{"n_experts": 12, "moe_layers": [2, 3, 4, 5, 6, 7], "norm": "rmsnorm", "parallel_block": false, "init_std_qkv": 0.0319, "init_std_down": 0.0, "optimizer": "muon_variant", "beta1": 0.95, "schedule": "wsd", "doc_mask": true, "dataset": "wikipedia_en"}
Below are experts of layer 2 (counted from 0) of a mixture-of-experts language model. Rows are named router (the router's row for the expert), gate (a neuron's input weights, with its number), up (a neuron's input weights, with its number) and show model dimensions 128-191. Each number is 128 + 24 x the weight over its row's rms, rounded and kept within 0 to 255.
Before each expert's rows: "gets" lists some tokens that make up at least twice as much of what it gets as of all text. This comes from a sample of Wikipedia text that the model never trained on. Tokens count by the router's weight.

# expert 9
gets: "-", "|", "ti", "ta", "si", "In"
router [117 128 104 148 106 118  96 127 139 102 125 111 144 106  94 102 137 119 136 142 104 120 128 110 113 128 122  90 134 147 129  79 156 108 137 132 115 138  87 156 106  86 108 141 141 132 142 100  93 126 143 118 127  93 135 127 122 141 137 107 157 114 133 128]
gate0 [131  97 110 139 130  95 109 135 121 126 137 131 122 144 137 100  72  92 133 101 128 126 153 125 146 135 134 148 138 109 156 107 107 131 121 162  79 148 116 139 124  84 153 126 118 145 104 121 158 138 114 126 174 153  83 150 119  71 134 172 162 129 106 127]
up0 [120 156 135 160 120 177 153 133 121 123 126 136  97 139  92 146 164 116 163 140 171 144 131 138 120 105 129 138 125 163  83 161 153 130 112 109 155 152 132 112 155 167 129 123 111  92 145 129  92  85 122 117 114 136 144 147 118 137 155 123  42 117 114 104]
gate1 [147 113 153 144  96 109 147 140 145 114 119  95 119 102 121 153 128  77 144 156 121 136 153 129 148 126 153 164 117 172 117 116  94 110 147 162 104 117 129  87 122 144 127 118  86  79 141 150  97 137 109 152 117 142 112 147 119 151 137 132 183 137 150 149]
up1 [111 167 114 106 140 149 127 138 131 123  93 168 114 127 136 173 116 152 172 116 160  99 100  88 104 101  86 142 130 193 151 117 141 137  90 128 103 146 120  99 130  71 138 146 145 174 163 117 146 156 139 104 167  95 129 115 146 120 130 123  89 116 119  94]
gate2 [102 115 139 149 168 153 156 112 150 114 146 147 137 134 133 116 167  86 137 110 117 134 105 127 146 136 118 174 134 143 123 156 154 150 151 173 129 106 112 130 106 137 169 132 148 143 138 125 109  99 143 166 158 116 145  94 197 170  98 109  96  89 129 109]
up2 [136 126 127 108 136 131 148 114 117 130 132 137 138 126 101 119 133 108 140 148 124 114 115  82  75  83 104 173 144 132 143 104 140 140 167 117 115 141 109  77 120  85 115 120  85 141 118 123 135 175 109 132 111 166 148 142 108 166 133 153 123 169 123 148]
gate3 [139 147 138 153 148 122 113 120  84 173 168 159 179 107 123 133 154 145 136 141 180 122 125 120  94 134 174 124 104 158 151 122  96 139 112 106  94 152  89 139  98 133  97  89 104  81 135  98 125 122 115 130 140 100 136 150 129 186 105 125  99 112 121 112]
up3 [117 171 146  68 122 118 165 104 135 136  94 135 150 101 147 159  97 108  88 119 167 131 141 140 136 120 145 116 143 116 138 189  96 131  91 154 148 118 111 102 109 121 109 120  87 172  97 102 118 124 157 132 166 161 122 171 150 134  95 153 136 129  99 131]
gate4 [147 155 121 110 136 134  95 131 129 151 109 115  69 148  85 120 123 115 136 156 138 106 125 157 164 173  94 126 133 123 115 146  96 111 135 119 135 158 121 126 157 125 128 124 124 102 143 152 157 149 140 130 126 153 112 138 157 105 141 118  98 127 122 123]
up4 [131 122 109 137 147 127  94 116 112 112 112 132  66 163 127 159 134 123 120 106 110 149 125 128 138 127 160 125 155 100 121  71 139 122  77 124 104 161 133 140  75 132  78 103  95 115  71 116 136 179 172 159 116 143 111 140 108 143 133 121 126 116 149 180]
gate5 [143 143 138 163 152 161 107  99 142  92 119 133 142 108 112 156 130 114 171 110  79  95 127 130 130  72 118 117 109  96 129 168 154  99  99 150 121  97 137 138  83 158 104 112  98 124 105 134 135 148 137 118 140 103 142 140 111  98 150 107  94 152 157 110]
up5 [ 72 122 124 116 156 116 136 122 153 143 152 108 135 107 119 143 150 149  86 129 161 138 115  80 103 157 137 123 139 108 121 135 151 114 126 163 122 166 185 116 123 137 114 100 157  88  85 152 138 115 127 163 150 169 125 172 101 136 133 135  73 143 114 128]
gate6 [128  76  96 150 126  89 117 127  75 104 105 155 133 128  95 148 112 132 155  69 151 144 139 158 100 162 132 137  98 132 139 133 133 127 127  95 121 127 137 137 156  73 146 149 142 154  87 148 134 125 113 129  95 119 136 141 153 115 147 102 112 147 109 110]
up6 [171 103 103  88 180 132 139 106 116 151 127  88 107 141 110  84  99 112 119 161 120 168  87  83 139 114 103  87 113 110 108 158 166 133 110 152 108 177 160 121 113 152 117 147 166 112 124 128 156 106 152 122 136 191 108 125 159  96 133  78 154 135  97 149]
gate7 [136 119 112  98 111 134 161 136 142 150 157 149  85 110 125 145 137  90 145 141 112  98 152 103 135 136 129 156 154 132 108  80 135 108 123  98 120  72 140 134 119 112  97 173 107 121 155 120 141 131 161 107 120 120 151 158 128 124 169 127 136 135 140 110]
up7 [125 148 130 122 158  96  84 104 112 102 111 183 143 126 129  84 118 158 130 110 149 145 102 137 136 129 128  87 124 132 135 128 142 137 165 178 121 112 106 174 112 123 169  93 184  84 113 131 110 122 147 119 168 112 140 142 141 140  81 116 110  81 133 149]
gate8 [139 110 139 115 133 147 118 123 152 169 152 109 156 122 110  94 129 133  98 123 160 127 120 121 120 116 123 117 132 172 125  88 139 137 132 157 134 172  98 157 118 142  78 120 101  67  95 106 127 110 141 142 181 184 157 137 136 122 119 132 125 101 128 113]
up8 [143 149 127 127  96 131 144 129 155  88 118 117 116 121 139 162 140 120 156 126 172 113  94 142 138  97 143 145 116 153 141 137 116 131 126 114 102  90 159 115 147 122 122 142 155 135 154 107 125 142  61 126  66 107 100  99 118  77 101 114 150 141 146 159]
gate9 [ 87 107 129 154 172 152 148  97 110 138 156  87 140 125 128 150 124 121 106 129 156 123 126 116 119 177 143 148 147 157 116  81 111 116 127 144 101  91 174 125 114 123 129 117 139 125 117 159 146 143 126 122  98 149 120 125 145 126 127 150 145 123 120 116]
up9 [166 156 153 102 135 114 115 118 143 143 156 145  88 133 132  86 165 148 134 117 111 127 167 169 108  94 142 148 153  92 153 162 136 123  95 144 143 126 146 157 136 142 123 138 113 144 161 127 137 128 185 129 130 162 106 147 139  97 123 136 127 164 131 109]
gate10 [119  76 127  95  83 162 135 135 146 148 132  95 195 135 116 121 141 111 157 100 141 106 127 129 121  92 111 118 190 150 133 104 128 146 136 107 111 143 130 136 148 103 132 160 103 107 122 144 130 143  72 132 166 136  98 141 140 163 126 118 129 153 133 133]
up10 [155  93  96 149 177 131 123  91 149 130 104 124 113 113 121 149 108 140 111 133 135 124 109 165 132 103 119 110 157 126 149 115 143  79 105 133 127 146 134 132 200 137 128 157  80 121  95 148 119 115 105 106 156 144 167 131 108  91 103 110 114 121 135 140]
gate11 [122 131 134 130 172 125 113  87  80 134 150 114  90 152 143 102 101 106 131 119 168 109 149 155 126  92 113 119 104 139  97 128 146 115 115 170 181 145 118 102 139  97  90 156 126 150 124 155 106  79 130  85 109 135  84 148 107 132 128 169 133 135 113 149]
up11 [110 118 153 139 110 109 121 135 131 153 147 107 129 175 139 121 185 122 121  92 141 107 142 171  85 120 118 148 100 137 114 133 124 164 121 139 165 101 110 126 139 144 166 146 134 144  96 132  75 140 106  94 128 132 133 116 145  93 131 120  70  98 143 107]
gate12 [ 96 147 134 104 109  91 102  97 112 117 157  80 131 107 144  89  98 141 128  98 150 114 108 145 131 117 126 128 103 157  99 137 157 113 125 155 147 121 106 132 142 111 139  82 171 149 160 157 139 120 147 147 152 167 120 114 140  93 117 132 169 135 146 132]
up12 [152 115 149 123  75 121 117 123 111 101 113 140  69 128 138 149 128 137 105 119 123 150 115 100  98 128 134 167 176 117 122 127 107 144 132 158 109 117 156 133 148 162 115 110 143 123 149 130 142 136 185 124  94 111 145 141 155 160 101 118 105 137 116 177]
gate13 [ 84 141  81 177 109 133 134 147 145 101  99 100 158 130 148  79 171 130 122 120 114 174 115  99 121 143 113 147 119  80 154 100 125 177 146 164 107 127 111  91 140 101 141 114 123 149  95 123 127 114  93  98 183 158 127 152 176 135 171 145 129 109 131  89]
up13 [128  99 160 130 149  91 133 134 104 132 146 100 148 109  79 130 127 115 132  85 132 171 132 159 121 115 127 158 120 148 117  92 141 149 154 137 187  95 104  87 117 131 156 113 127 128 127 150 135 125 138 168 136 162 100 139 112 137 134 131 100 186 111 113]
gate14 [133 136 117 127 133 121  90 104 100 153 101 155 121 159  79 138 127 105 146 126 147 122 125 123 109 145 128 105 131 125 126 134 140 138 154 142 118 125 148 125  81 119 172 132 135  82 172 152 131 182 120  90 106 135 112 151 130  90 131 125  89  98 111 133]
up14 [118 108 141 112 169  96 111 112 132 141 158 101 150 149 162 146 105 139 129 135 141 123 155 128 158 128 142 119 120 114 147 112 110 101 152 130 123 133 124 144 143 110 145 125 107 122 127 119 125  89 114  94 109 160  98 122 111 125 118 173 109 126  69 129]
gate15 [106 128 113 147 116 153 145 115 111  96  76  93 146 125  81 139 114 157 123  97 107 146 155 120 173 103 116 146 161 171 136 136 130  96 117 127 170 119 124 124 178 137 143 118 108 119 149 140 164  97  79 107  79 156 128  73 133 115  83 117 111 154 151  76]
up15 [148 130 129 130 155 105 119 112 145  95 172 121 108 106 143 144 207 127 146 141 171 153 138 110 102 140 144 153 122 119 129 153 123 158 146 142  79 138 125 114 125  75 128 128 118 110 127 144 123 117 147 127 122 205 141 112 106  85 170 143 121 162 128 107]
gate16 [145 123 139  63 140 118 103 134 149 127 103 142 106 105 146  70 124 115 125 149 157 112 149 129  96 118 114 144  71 169 141 135 116 163 153 141 126 120 135 160 152  99 134 131 119 157 149 119 154 116 122 112 115 121 126 111 133 152 118 145  95 175 150  99]
up16 [118 108 149 138 126 115 126 114 160 115 108 115 125  88  85 123 149 149 131 155 120 114 164 158 165 125 126 145 110 118 122 179 126 153 129 124 142 151 126  90 144 165  86 133 155 134 176 142 136 146  84 179 145 165 141 119  87 131 128 112 133 111 133 134]
gate17 [145 121 123  88 119 161 116 101 122 155 119 153 127 126 104 111 147 128 122 159  76 180  75 116 153 124 128 104 161 165 138 101 127 149 129 146 135 122  97 141  94 147 101 128 120 153 129 121 133 114 135  91 155 130 108 138 143  97 150 135 121 150 100 113]
up17 [110 142 135  54 123 133 146 106 115 121 133 169 121 109 140  73 126  91 125 155 139 125  97 142 151 117 119  92 106 147 151  90  99  95 107 130 131 106 110 105  96 163 138 140  84 135 138 102 108 123 124 166 115 103 110 153 124 134 118 143 158 113 113 137]
gate18 [117  76 142 157 112 136  87 123 150 168 118 125 124  78 108 145  72 174 107 107 143 178 134 136 117 158 120 148  89 120 154 153 119 190 128 168 164 108 119 107 132 120 145 107 132 158  78 120 111 117 113 109 123 145 118 137 148 162 133 126 135 144 124 113]
up18 [147 150 134 151 175 140 148  79 158 130  91 105 157 110 153 138  98 132 142 132 126 107 113 144 117 115 108 133 114 175 123 106 115 132 138 119 176 111 114 107 136 145 102 127 103 140 117 109 131 136 135 149 102 129 175 150 134 102 178 115 114 112 161 132]
gate19 [117 109 114 118 124 118  93 116 146 121 167 111 137 130 135 108  74 114 121 135 120 142 122 122  90 172 106 152 117 145 120 100 130 130  96 111 149  96 148 184 138 118 125  76 129 136 104 180 125 116 153 131  96 154  90 108 114  69  93 168 141 125 128 121]
up19 [110  86 119 102 107 130 130 130 161 120 113 154 135 105 114  98 146 105 170 116 107 101 170 106 142  92 114 135  96  80 171 144 155 134 137  91 130 113 134  77 135  73 149 163  95 111 123 127 115 118 121 127 155 143 179 125 135 149 153 151  90  89 117 131]
gate20 [135  89 130  79 132 188 134  97 105  89 109 125  89 121  96 126 118 121 122  89 143 166 122 129  80 110  83 148 117 153 147 122 157 139 128 155 140 108 184 124 174  98 128 106 150  88 139 134 144 134 141 134 143 160 113 152 181 149 150 111 127 118 145 173]
up20 [122 123 122 165 116 106 123 148 146 195 138 159 162  96 110 121 140 106 143 104 108 126  94 174 122 103 148 161 121 173 159 152 138  80 165 148 135 127  98 133 119 147 114 106 163 143 113 152 147 121 126 116  86 138 116 130 114 106 124 112 105 159 140 127]
gate21 [140 122  93 156 132 107 110  83  97 100 200 112 111 141 121 107 134 135  99  96 143  67 168  75 132 134 149  93  96 114 151 149 154 134  73 107  89 143 119 105 137 112 145 128 115 121 115 102 120 135 120 118  92 142 113 122 108  99 116 113 149  78 142 109]
up21 [131 141 112 171 148 117 156 156 125 110 163 133 131 131 132 111 116 153 122 139 138  82 146  94 155 122 127  80 112 141 122 127 134 152 123 166 114 115  96 132 141  83 129 130 150 131 113  85 117 137 135 115 100 146 153 115 155 122 120 121 145 124 175  96]
gate22 [109 166  98 134 132 102  90 140 142 166 105 154 115 134 120 131 121 139 197 101 106 115 117 144 133 120 113 133 117 149  95  94 143 109 170 169 139 103 130 134 122 131 149  93 138 104 117 114 114 146 121 105  62 136 114 123  76 135 139 142 136 116 140 103]
up22 [ 82 123 131 155 122 143 155  96 146  84 139 148 148 105  93 157 148 123 129 176 112 151 135 108 149 106 134 185 156 149 139 155 128 122 154 114 133 112 109 127 174 133 157 116 142 102  91 119 118 145 134 140 119 168 143 123 132 127 126 138 107 137  96 129]
gate23 [156 152 140 125  91 108  89 137 101 155 128  65  98 148 140 108 147 143 125 111 109 113 122 132 115 153  90 108 116 107 139  74 120 136 122 161 171 124 111 156 145 116 127 114 117 146 125 122 135 141 118 142 161 130 155 139 134 137 131 138 126 109 142 100]
up23 [132 142 115 138 161 116 157 147 157 158 125 143 147 128  92 105  69 139 145 143 109 146 124 124 143 110 131 113 128 104  95 165 174 143 161 123 110 107 149 108  80 129 124 101 147  93 148 144 127  95 109 114  89 101  98 181 143 129  96 145 162 155 106 135]
gate24 [131 111 141 105 104 138 111  99  96 121 155  65 110 101 116 124 115 131 100 164 176 154 102 137 141 126 125 129 143 114 143 125 142 189 165 136 135 121 163 151 180 113 138 139 161 128 165 111 160 138 125 141 105 124 107 124 108 141 162 129 112  97 156 105]
up24 [142 130 165 131 113 105 157 140 155 169 125 146  88 136  83 112 147  92 121 106 137 138 108 134 118  90 118  88  79 137 148 152 121 132 146 126 133 124  92 148 110  98 140 129 138  81  80 150 121 115 174 151 136 184 164 134 110  90 132 115 120 125 101 111]
gate25 [110 134 132 119 125 115 117 118 132 131 109 148 102 122 114 156 166 132 197 142  89 125 131 157 120 112 138 131 128 166 150 106 149 111  86 108 164  88 110 161 108 135 125 119 114 121 105 148 124  87 133 123 106  83 150 116 173 207 142 117 129 125 111 157]
up25 [150 146 128 135 115  60 136 141 124 105 152 135 129 106 151 138 110 135 130 121 136  95 148 129 122 146  84 104 142 137 154 119 112 143 127 144 139 150  80  96 122 145 120 176  86 133 136 119 130 168 172 132  85 151  98 125 104 102 116  96 136 167 148 149]
gate26 [ 97 147 138 145 138  95 126 136 117 176 122 121 160 120 142 117 125 121 119 111 130 142  78 148  84 153 156 159 123 121  98 167  98 155 116 177 137 106 134 147 166 151 125 121 146 133 183 109 136 126 129 148 149 110 137 157  87  61 136 161 117 139 135 136]
up26 [118  88 148 115 132 100 150 145 162 113 103 170 112 119 128 159 187 111 136 133 126 116 138 144 136 132  82 136 144 153 132 142 131 122 119 161 122  99  98 105 121 138 123 125 124 108 129 156 145 144 138 146 118 118 159 137 123 143 111 118 133 126 126 128]
gate27 [121 114 138 111  80  90 154 157 125 123 133 118 134 145 118 104 117 132 122 125 100 138 117 123 110 155 115 117  95 111 141 138 123 162 114 186 134 125 139 170 161 132  84  90 144 133 111 119 140 130 120 115 113 124 151  89 145 130 124 108 122 148 137  92]
up27 [147 137 162 121 115 103 119 139 105 107 137 137 142 136 146 106 131 145  77 135 178 138 127  87 132 123 133 120 134 128 159 122 108 180 115 125 144 100  75 146 140 150 103  90 133 108  91 111 130 116 119  88 135 106 139 133  97 128 114 163 137 150 112 144]
gate28 [105  92  81 135 119 101 122 116 131 119 109 161 138 112 136 112 151 149 180 131 101 117 139 127 103 114 162 141 129 140 111 149 102 121 109 104 110 114 167 122 130  90 132 152  97 108 110 126 155 155 112 146 119 113 163 113 128 102  96 128 134 143 134  86]
up28 [136 167 125 165 148 155 137 175 103  77 112 139 108 118 115 119 125  81  99 129 146 189 128 125 169 160 134 122 151 119 124 142 137 168 128 125 175 147 133 154 125  90  77 132 110 142 115 189 138 102 115  68 115 129 118 174 107 124 175 129 111 126 133  98]
gate29 [151 139 141 124 106 121 154  90 124 109 128 135 139 158 113 101 175 139  83 147 134  75 129 153 113  89 121 132 141 161 101  75 149 135 146 143 118 132  95 136 123  96 144  98 166 113 151 149 146 103 111  96 111 131 112 142 181 174 152 104 156 136 114 145]
up29 [127 118 118 122 134 117 109 151 144 154  89 109  95  77 153 156 169 128 100  94 101 116 112 149 131 121 131 130 150  90 126 135 145 114 121 105 114 107 159  99 128 187  72 133 137 126 118 133 181 169 162 113 148 111 121 142 119 123 165 185 138  97 123 118]
gate30 [110 144  63 151  63 156 107 136  83  84 125 114 127 164 100 156 124 126 141 194 115 124 122 119 100 129 102 109 120 124 110  94 126 126 135 110 141 154 123 142 162 116 122 122 131 131 145 142 187 119 133 101 143 176 103 127 117 113 127 136 153 132 143 133]
up30 [121 126 135  88 124  97 166 126 136 132 134 125 106 107 150  96 137 122 138  98 141 125 119 111 116 136 124 133 145 112 134 114 149 125 113 113 125  79  98  87 135 136 100 103 161 132  88 129 117 119 138 137 108 155 125 155 142 137 121 141 111 135 111 103]
gate31 [109 103 124 106 165 106  99 129 145 134 175 122 111 111  89 130 161 117 129 127 116 124 140 154 122 122 127 129 123 124 135 143 116 144  98 148 115 141 163 121 135 143 118 129  87 108 155  96 145 130 148 166 118 148 165 133 164 151 199 159 155 130 124 111]
up31 [138 140 127 145 114  94 114 155  79 103  94 119 129 169 154 164 134 119 108 130 189 127 148 142 147 129 154 119 102 127  94 125 138 133 135 104 120 147 131 140  95  97 115 116 137 102 147 132 116 120 126 106 123 170 116 127 131 148  91  79 116 117 120 156]
gate32 [125 169  98 182 103 188 109 130 142 142 108 149 169 113 160 170  94 110 118 137  95 157 148 128 158 118  83 140 123 130 135  94 144 146 116 136 131 125 159 140 122 126 102 119  83 175 136 102 117  97 118 143 139 109 105 103 100 130  98 122 152 159 123 166]
up32 [125 112 138 152  93 111 107 148 163  93 107 152 142  91 106 125 155 130 139 125 168 172  96 108 111 131 136 126 119 152 125 105 105  98 129 161 109 129 147 118 119 139 131 125 163 105 145  99  92 115 142 137 106  66 136 150 146  69 155 152 167  98  99  81]
gate33 [155 166 148  91 151 132 131 126 114 100 173 143 147 114 146 104 158 140 175 172  98 140  80 150 170  76 106 155 122 147 169 141 176 154  92 162 133 133 132 137 144 151 174 111 143 126  99 104 127 126 120 139 125 142 166 122 132 145 167 177 141 128 178 138]
up33 [149 125 104 108 130  91 174 157 157 139 117 114 103  93 140 122  79 147 105  65 165 141 128 124 114 151 158 108 147 121  95 136 114 129 147 102 104 102 121 121 125 140 114 148 128 158 130 137 114 109 159 161 151 126 107 143 172 109  94  91 152 147 116  91]
gate34 [149 130 135 147 120 114  98 132 137  86 115 151 126 123 107 126 144 113 107 122 130 145 124 170 105 144  92 174 116 138 143 106 153 125 138 129 117 142 136 179 154 129  98 122  83 110 155 153 161 143 119 143 113 103  94 130 114 132 157  74 126  99 141 109]
up34 [126 148  58 143 141 161 115 162 150 145 124 132 118 163 125 134 143 115 160 183 140 151 132  84 169 121 173 109 136 101 121 128 130 135 141 114 104 174 151  86 140 138 115 160 148 174 111  66 129 135 162 154 125 142 151 166 134 148 144 179 136 187 106 136]
gate35 [101 119  93  84 137 149 129  82 116 111 153 138 108 142 167  87 141 119 112 124 132 132 113 101 155 118 124 160 133 124 119 157 121 147 129 185 154 143 137 154 107 128 180 139 143 159 182 166  83 141 125 127 128 120 110 143 134 138 119 124 113 139 121 106]
up35 [107 158 149 114 145 107 109 115 139 128 135 129 148 158 111 114 141 131 100 104  91 131 163 177 140 143 142 150 123  96 138 116  74 150 175 123 130 137  93 143 108 162 169 121 110 116 159 133 149  83 172 133 158 120  81 101 121  80 142 117 167 148 126 130]
gate36 [128 140 107 122 148 130 164 154 140 133 148 110 141 109 160 120  75 149 111 136 133 153 156 130 149 115 124 183 114  91 123 105 143 154 142 134 126  59 181 144 141 120  90 164 141 110 121  85 128 125 148 115 134 125 171 127 126 167 125 115 142 108 136 147]
up36 [152 126 161 126 141 148  99 120 147 130 144 116  88 144 110 114 149 108 121 152 124 111 122 112  88 113 111 118 161 147 160 116 125 140 108 154 114 123  92 110 149 115 137 111 112 144  97 134 115 124 120 158  96 136 117 149 119  93 167  94 109 123 131 123]
gate37 [149 187 154 141 114 164 119 101  70  94 131 142 128 146 134 140 116  90 142 112 125 119 135 107  93 138 123  90 147 164 122 130 129 123 126 180 105 126 111 120 159 125 133 107 146 113 128 133 153  89 127 160 162 141 137 145 139 110 113 120 125 105 148 110]
up37 [110 138  97 112 121 104 115 125 104 146 137 126 156 155 146  90 170 167 173 118  89 116 119 146 138 182 135 137 111 109 122 142 111 107 179 109 165 120 105 151 115 100 139  97 126 148 148 131 111 127 140 116 154 119 146 124 103  84 143 137  93 158 133 112]
gate38 [169 133 184 139 167 155 136  93 131 111 115  66 107 149  96  74 143 115 114 115 183 112 104  96 123 149  90 114 144 154 124  94 172 109 146 128 112 106 139 125 131 133 140 111 116 153 105  91 169 136 127 109 120 149  97 148 137 140 112 121 130 129 151 126]
up38 [ 99 197  76 116  85 128 133 140 123 105 178 121 129 161 148 152 144 102 123 120 127 114 142 124  97  98 191 126  83 128 138 164 102 178 106  75 141  97 143 152 106 142 135 134 111 133 146 108  88  72 141 155 118 132 174 128 119 115 106 140 128 117 138 130]
gate39 [108 199 165 113 133 149 129 115  85  96 139 123 149 108 117 119  84  81 138 113 149 125 138 131 102 142 117 127 155  98 132 132 151 125 105 176 121 148 139 114 145 150 119 156 164  86 153 145 157 113 108  83 116 115 139 132  85 107 116 109 120  93 151 122]
up39 [133 136 177 133 144 150 166 148 132 122 118 129  89 160 157 147 138 144 112 117 155 148  88 126 109 143 138 124 135 152 141 156 147 157 137 146 108 111 136  93 143 131 140 167 162 147  88 113  84 104  95  97 106 118 115 134 122 150 109  98 148 155  92 107]
gate40 [120 110 100 140  96  96 110 118 126  95 140 110  98 139 126 134 163 184 146  89 117 102 159 117 138 148  92 134 140  95 158 149 121 116 121 135 104  97 129 157 158 111 108  98 114  88 150 145 143 133  87 133 129 136 135 165 124 150 135 138 102 113  94  76]
up40 [123 163 126 116 107 118 115 130 135 132 104 123  99 112 159  71  85 100 101 122 122 103 121 114 140 121 124 139 156 123 120 120 110 124 132 145 147 104 108 143 128 128 126 180 145 160 165  98 119 172 133 131 121 115 105 148 120  76 110 134 141  74 146 133]
gate41 [100 153 158 117 157 118 174  85 119 160 120 186  75 133 132 146 161 155  65 165 125 107 110 151 141 112 141 152 156 134  75  96 105  97 121 115 121 120  91 151 124 142 131 113 134 169 136 129 166  80 120 142  78 112 161 153  71 125 138 125 115 140 108 155]
up41 [142 131 102 158 133 125  86 121 170 115 162 152 109  81 135 138 165 120 141 159 126 175 146  99 148 128 123 118 164 145  98 120 115 175 156 143 145 155 129 121 113 130 117 123 126 121 118  91 135 135 164 142 116 130 157 157 128 121 166 125 116 124 151 132]
gate42 [ 98 107 153 136 151 129 106 110 120 171 126 133 156 119 120 119 146 120 139 148  97  76 145 122  74 137 102  96 135 143 124 137 136 117 140 123 104 164 128 158 131 132 113 155 104 132 168  80 118 120 153 173 153 141 132 106 136 120 128 187 159 110  87 103]
up42 [150 108 121 127 116  83 134 144 133 142 126  91 143 111 127 116 140 148 167 147 105 103 120 164  71 129 127  98 143  87  98 154 133 126 102 121 128 125 118 151 109 106 122 158  89 118 129 128 138 101 156 130 116 134 136 126 162 101 111 173 147 138 114 122]
gate43 [118 154 134 110 124 118 120 159 109 156 125  93 142 107  90 153  76 109 131 167 110  90 117 168  93 133 146 103 140 130 123 183 124 138 163 132 148 122  82  92 114 129 139 109 179 142  98 133 131  96 127 144 136 112 164 125 144  55 125  77 149 128 140  96]
up43 [126 120 148 124 125 141 138 128 151 102 133  87 137 158 132 153 147 151 169 146 142 114 104 171 182 124 173 126 126 157 100 177 122 109 117 153 151  77 125 127 157 104 167 128 142 134 142 127 129 127 112 136 141 111 114 120 126 126 136 146  78  81 126 133]
gate44 [110 115 115 140  98 142 149  94 159 127 125 145 103 152  86 145 153 145 129 175 109  86 170 125 118 123 113 157  94 141 104 145 144  73 151 122 178 133 104 154 147 107 108 129 105  99 107 118 150  72  90 131 106 119 114 152 145 153 124  93 161 153  98 156]
up44 [137 129 146 103 119 102 121 170 163 154 153 144 146 117 151 143 120 119 128 155 134 137 170 114 124 141 141 113 119 102  84 122 175 145 158  87 145 147 116 123 155 136 139 143 104 142  82 104 109 108 130  83 161 178 147 129  88 113 130 106 104 143 145 112]
gate45 [129 117 124 133 121 106 122 131 135 107 158 134 126 146 151 167 120 143 147 169 166  97 139 151 118 153 110  98 111 193 131 137 120 126 100 123 143 143 108 114 135 143  60 105 149 120  99 157 101 121 100 111 129 115 122 113 144 119 139  64 116 140 156 141]
up45 [108 160 126 142 159 142 128 117  93 120 157 102 149 121 101 134 116 140 128 130 121 154 127 130 130 144 132 143 163 109 142 102 134 138 145 103  90 159 123 141  89  87 148 166 122 142 196 101 121 166  82 125  94 147  97 173 127 112 134 134 137 130 112  91]
gate46 [139 193 150 117  99 124 133 142 157 120 157 116 107  82 124 122 127  93 124 161  78 125 109 127  89 168 162 148 141 127 146 122 121 193  63 122 128 145 107 150 124  99 120 122  96 157  98  81 151 151 118 100 144 130 115 142  91 159 115 137 130 105 133 125]
up46 [123 118 134 127 124 115 148 142 217 150 159 114 160 112 156 131 185 113 146 134 136 101 129 102 194 147 133 123 144 130  94 129 156 140 119 122  86 156 122 122 129  96 123 141 121 115 133 125 133 148 138  99 171 133 159 150 118 174 150 166 143 116 116 107]
gate47 [ 65 122 134 140 117 148 123 140  90  90  67 126 117 149 118 167 130 158 181 129 131 128  87 146 117 121 112 133 133 142 154 115 126  96 122 102 133 140 153 158 140 117 117  97 138 126 161 146 105 154 120  91  80 144  99 146 147 120 108 170 166 110 146 124]
up47 [116 161 118 112 121 131 125 135 136 151 104 170 143 120 149 161 122 138 103 146 158 136 119 158 166 113 152  99 124  96 128 142 104 117 153 100 140 102 110 141 110 128 158 141 102 103 139 140 121 147 136 121  80 136  96 102 138 131 115 133 144 109 135 115]
gate48 [115 116 128 118 133 171 134 116 144  89 124 122  78 143 132 140 161 149  95 176 179 158 113  78 100 126 113 118 132 137  92 125 164 131 158 110 112  98 176 135 112 125 147 123 126 121  81 100  89 126 145 124 155 149 130 137 122 140 126 127 134 117 146 161]
up48 [145 124 114 128 137 162 128 123 168 141  90 169 148  88 119 165 130 156 144 133 111 159  98 152 109 131 101 130 142 141 136 141  61 131 115 134 103 124 116 116 179 147 154 121 114 115 120 129 127 161 154 116 149  87 122 112 129 123 132 121 152 148 118 112]
gate49 [147 139 114 139 139 126 175 143 166 143 112 125 108  76 122 138 126 109 134 120 120 111 137  96 150 154 178  89  94 167 110 103  30 124 123 129 137 146 102 111 131 114 122 168 100 121  99  89 164 139 126 132 133 126 173 141 130 147 145 172 137 135 119 117]
up49 [105 110 155 161 117 115 109 121 124 171 155 119 169 108 122 144 177 166  77 141 158  84 108 101 167 145 163  87 114 154 140 174 126 158 137 133 117 101 125 117  82 161  93 112 158 108  98 147 162 162 161 112 123  79 113 130 119 148  69 163 137 139 107 151]
gate50 [ 95  92 121 151 122  91 130 136 153 125 146 124 134 107 172 135 144 115 133 109 145 107 147 124 143 123 143 142 140  96 142 120 145 148 100 120 106 120 131 142 111 155 134  93 119 124 130 141 138 156 136 119  80 145 136 118  86  84  95 184 106 115 135  82]
up50 [119 109 146 144 125 145 128 141 101 144 104 148 150 105 105 139  94 119 131 107 130 157 160 131 114 118 122 112 132 109 105 133 132 157 143 127  90 144 164 131 127  60 135 107 103 138 137 135  94 151 144 179 116  97 142 108 106 108 116 138 105  76 151  70]
gate51 [126 124 111 105 156 127 127 101  77 101 144 105  84 118 130 130 117 138 123 118 157 118 120  97 101 150 125  64 155 164  96 135 119 126  90 107  91 141 135 118  98 154 150 127 134 146 113 111 155 112 147 124 132 130 142 115 119 124 149 126 121 141  90 109]
up51 [139 134 111 139 119 122 151 160 157 107 148 168 121 127 125 116 160 131 131  97 104 140 144 159 151  98 148 167 112 108 138  99 123 189 178 160 177 121 107 180 139  83 141 130  83 127 137 136 119 120  73 139 139 142 108 151 103 133 131 120  92 162 152  96]
gate52 [135 120 147 141 147 139  61  98 150 147 119 178 155 146 142 127 136 121 148  99 121 131 137 121 100 130 118 148 119 109 119 106 140  88 140  88  99 144 130 135 122 134 106 151 118 120 136 149 179 111 105 134 163 112 130 124 103 166  78 153 117 125  97 147]
up52 [150 111 139 160 146 156 109 124 124  88 146 138 172 133 119 145 109 133 131  85 114 117 154 158 131  88 140 148 138  73 113 103 102 101  98 131 134 124 107 125 112 100 139 163 108  88 114 135 155 131 116 161 164 114 114 113 137 185 120 115 147 114 118 107]
gate53 [127 144 117 100 120 156 118 130 141 133 119 136 128  77 116 222 113 104 114 120 153 115 176  99 122 134 138 120 103 118 127 146 123 148 137 102 125 133 101 126 163 154 112 100 113 139 161 115 145 103 136  95 148 144 106 117 152 128 162 176 107 161 150 150]
up53 [145 147 132 139 100 102 130  89 104 151 125  73 130 164 114  85 135 152 144 159 152 136  80 152 171 135 116 157 103 124 127 138 128  98 142 140 121 146 129 115  90 149 161 140 120 142 117 119 143 147 136 116 116 131 132 123 102 160 160 126 116 104 119 118]